{
  "d_model": 224,
  "n_experts": 32,
  "router_score": "softmax",
  "norm_eps": 1e-06,
  "train_tokens": 538700000,
  "steps": 4110
}
Below are experts of layer 6 (counted from 0) of a mixture-of-experts language model. Rows are named router (the router's row for the expert), up (a neuron's input weights, with its number) and show model dimensions 0-223. Each number is 500 + 40 x the weight over its row's rms, rounded and kept within 0 to 999. Numbers have three digits each.
Before each expert's rows: a language model's description of what the expert responds to. This comes from a sample of Wikipedia text that the model never trained on.

# expert 21
It responds to: Latin taxonomic endings. Word-final pieces of Latin genus and species names (-idae, -ius, -ella, -is) and biology or anatomy terms in species articles.
router:555509474464515542530518543481559495482446531477426518528469501405481506518517516515478418498493553480438483493502497475541550517462377510424514430458575505438541494492463457502532472503494488493471528482491542509436495504464522507431490502494531414594539455522455500492500469540483552433450532472583491511508569494503443508455445491497495497512572492508455532457491510439495481522532465528531559431574477446502547507531441439492488516496407515383483509512526516480517490507469566523524546517520504478460512538535547539565530474541490481521507507443450564407471560484453509541530552521533507501587465574402578477499455491446476508440505506540451504540429528485495517497473
up4:581577454439480465519450451456514560499522479517506507441482528509538530510513568490426453502575591500482482469510561581522438471456478474508556535451484484511558466495489531600515498510475491498451512564473548486459512427520449467487573433484572492495509534556518592468535571461504536450475514513424554491544504487519503437485465541538505442484526517557536512477564448447562554489545450495515514526488491493506410538504506467506526492542528495534552524539552463516472524555527495449552481501601478476552512486419499489486467553474485450434507412510423471482540447518496490431539504468474479520539493504491517474417457444518534528473489548506515527541478498550502475572431
up5:524479545529372461375487547475518500488526457501508485496508496523452466503463512525508583494559516510496467534510489459540537494513474416461566570500552482512425561425505474499498511446460443558456468521494482475476541461462514537502498506423508566534520561436487564544501464544489505488502459460480549459493516485489582480507518492513554537410518501467459473480468423470550535543566561531487494558503522530464596556475494525504455447471452552475544519536430518545574470492495542573526538507561450478534555505542548411489520524499543493528479479440396474511514572509502443482559464519463477488450563455511522479484491496515476470531445497513507543553527486518443519531449
up6:506513520439513539526470555526463476530521581514472502537554510574507442544512544468474567487563521494476556428462513517552485486535531501582488453462519547469476494496515486508537514492480423510402465502506532502491495488485515477507446502539518431519510449439492522399432479468523456544551477469553529450489481435507370494522485517578464467514473512439474489444531522493464481533481486479461596480564458479534449475544615538535550493537452456484473537478510491513538557533454467506448476523554507536522433535581498469430514490508489559442508503493497517519531521559463531481443435555521524542514434533454509529464536462390501464511522506432476497459526498451472494505598
up7:504498563493487499521548484506480526481553469512532510510522458517456581509501506482450432494514420553481483501444532559503495487482473426490463547510546578464540423569506536473476454469509456512502484509566489484485500516462504584457541469518488468537539494532446499500522562486536501535525507492489532498501462512449497565501528428490454501499550466503411396454452485538473566460495490557480397489536502462489544496528499428508456544449506589488449503539479453510436489578519518578495421387466515487536490480493517563488483454511536482530474505457519421509462520464518456451488469477442481403531507503586477421507502552479538467493512466543597616489460464501470489532479
up8:498488598499538438526523542519461425489522536472477403511514449521490540494544553449488496436546476535557496517380501500523537517479515512499455560568497481495536519466445465552384541578602387494494508509532502439522492566558476522458491491513514473506573461464499491484471464507472538426463466493500489503478545486497507508484530528475432546446401525483504537467533487519571500524510440513489509538548517512541498449518506540487495521497494453496448470524491531569542483533479538409515555443539512441435437475568479583530508537442495516460493500478542471471452412532488514504482483519486577491510478489471502553496518564464461513507476542486483521498432479562513581559447
up9:458569529512431537532447547510435520506497528468491513489511503556454498465479506554520450509577503504584522449428443453401521565471493472496520533588495559457466604584520587515451512494579502498578497480445509446488588567498515489467506462477512482524457482520526582535463484509530511488521470507485541508516476496557447450450529508481498529492520585465508514487521506531484515449520425562508570510535538496544479521495540501531470472573534445462491467519425400553511527473471497506464565520547467565530515471426513529533509524531492507464592464468522496544460464480468500468510502523563515467519538474490500476556475418503434454522563520512491472521445433537461501480570
up10:505462490523506480475467486423555465513475568554448508443571489504581479456578524515537451518456394454502485470545518526441541534439488444492467548494499458466492575472508528469470523455475429490528478500452523507512565569455462500474568504465480451487492600489563551501524527475551533513500471497541560571528529482417459477549435520520484590506524520514501527471417518470513473458502546435540505587468491453477509544485461463563465533564506551462488529437466481534562498506533514443512471500494495532497462528504541511566487494600401451489548493493520464478509505520511514453539562446477506446468434442498511519503495550538551528455487512451468435513440428549484477478473
up11:532527487501530534569471450559480435453545490427489491456459509475420552484544518543473530468467545495472532470536513519533472544525495536518524435580521532428489557569528407472528513478580502578495568460467495531575593458608527493533505510404483470456517521500534494487531540512521500500549491501458480517527511502456508498484491469471479532409492416544541557516529450575429502542558477502433512527504478544518510496479496496422535534541504493456418476498559479495388542511520529434469472506439441518536518484466468460476531550481428500532485564470515511526557493466447451484456464461529539465520471565514511491525535453490518536543561511497565442503488450512522544492542
up12:527510613474467450518482509482527446494543482501467481454483526455541481475486456487464500533522481538501510480455427529547429449471465477468483571461500490495546469509476529512523508453516538475554511567551471515573499443501416524496476555458479529520558535451487504505487541535538493455486566511547441522571415485424556465509544498552463474456498548518536512439498548548463386498457552445519430488457551531499488580447522510494481546483494595585506426444539541482428485477558465530478516501522557502515501472526502516518430579528478501549426464534542481440513533463548522537518488576503500395475466455511542479462481545495506422538485542515442504528485451491476482560497
up13:551570442433566484516429435501473533443514528475499491468489503502475558553483500476525452469505489469508473521514551538471434496498506491506508523483517473482539473410461533541488581445412432550427431458537541506504481407472507544520542482544463473477520510470414517453495489514437493550488470529460465451473485541535469484460506433516584540498484481598490501516533465571554388547582489486463526506493477449419504554488545502533557487510453522538493515426475531566569430478469460504443512547564445513515429515590501436467420470522501492519451511508451484498505508469459521460549516528503483571529480521505488522498466485422475504503506473502448530477533494508563567502492
up14:534508550487434506547513563472537484449474487546555490478406512566467483472544465528494541515558486466568474575547471491518541459454485510531435525482534451480456556547541507427462513471496504487484500508508503463487514484517546507514511461460521482506503508546536496537467490518548543522483417504484550459533553493481482505530459554526546581574569497499497528440589497500493537584514472475426531463517559465523512474463430536504529566520514434477497456543529561432530519503493532498527456616486536480498377499458469476522566463513557491508442473520532518545551518478472565500553544450452505540555460553468389474556545468495473490461522482512467548587471565501535527475564
up15:498595509508495488463570470495459526481452521465521493534594502455470531518449448495518477449454467420435490474453509520485510595460464479453494485481447469540520500482491525457489444518586465482488516534543514587507536527494540451491546527495578514459486499453520489475544480460603585550473461500450546522498415479460463510475452571485395461515467472456442563471459569480526533499567542449478476481443535516481509475518541524481488532488424549497496435494505486440432529477523484506506530505518457556470409487493467451484461470532509510520562421518451490521524551503539548488538478534421495564481558484493444585495531513464484477419490565462454550476489524562500510462491
up16:467497452468491487425447490428492457462484440488496555505450528482522526457417465522489475511462462460552473570497507501453459527476474518554473541476509524529487391457520485565531489520510526428438496523534453464548515530485462512482462512450450526483449531476547517546532459508530525536448467448494550593575518526542495528558522589450586474455514472510536519549522480479471549541472443490520499465522459485430554559501488521512459551492552501457436500352511554469492539520500505438391474528503486532509538453446516531494457447502568548455507506489513524480499453527562509578506502489519473381489504437561499469554541486510517523519456524531492523457483580475478466465522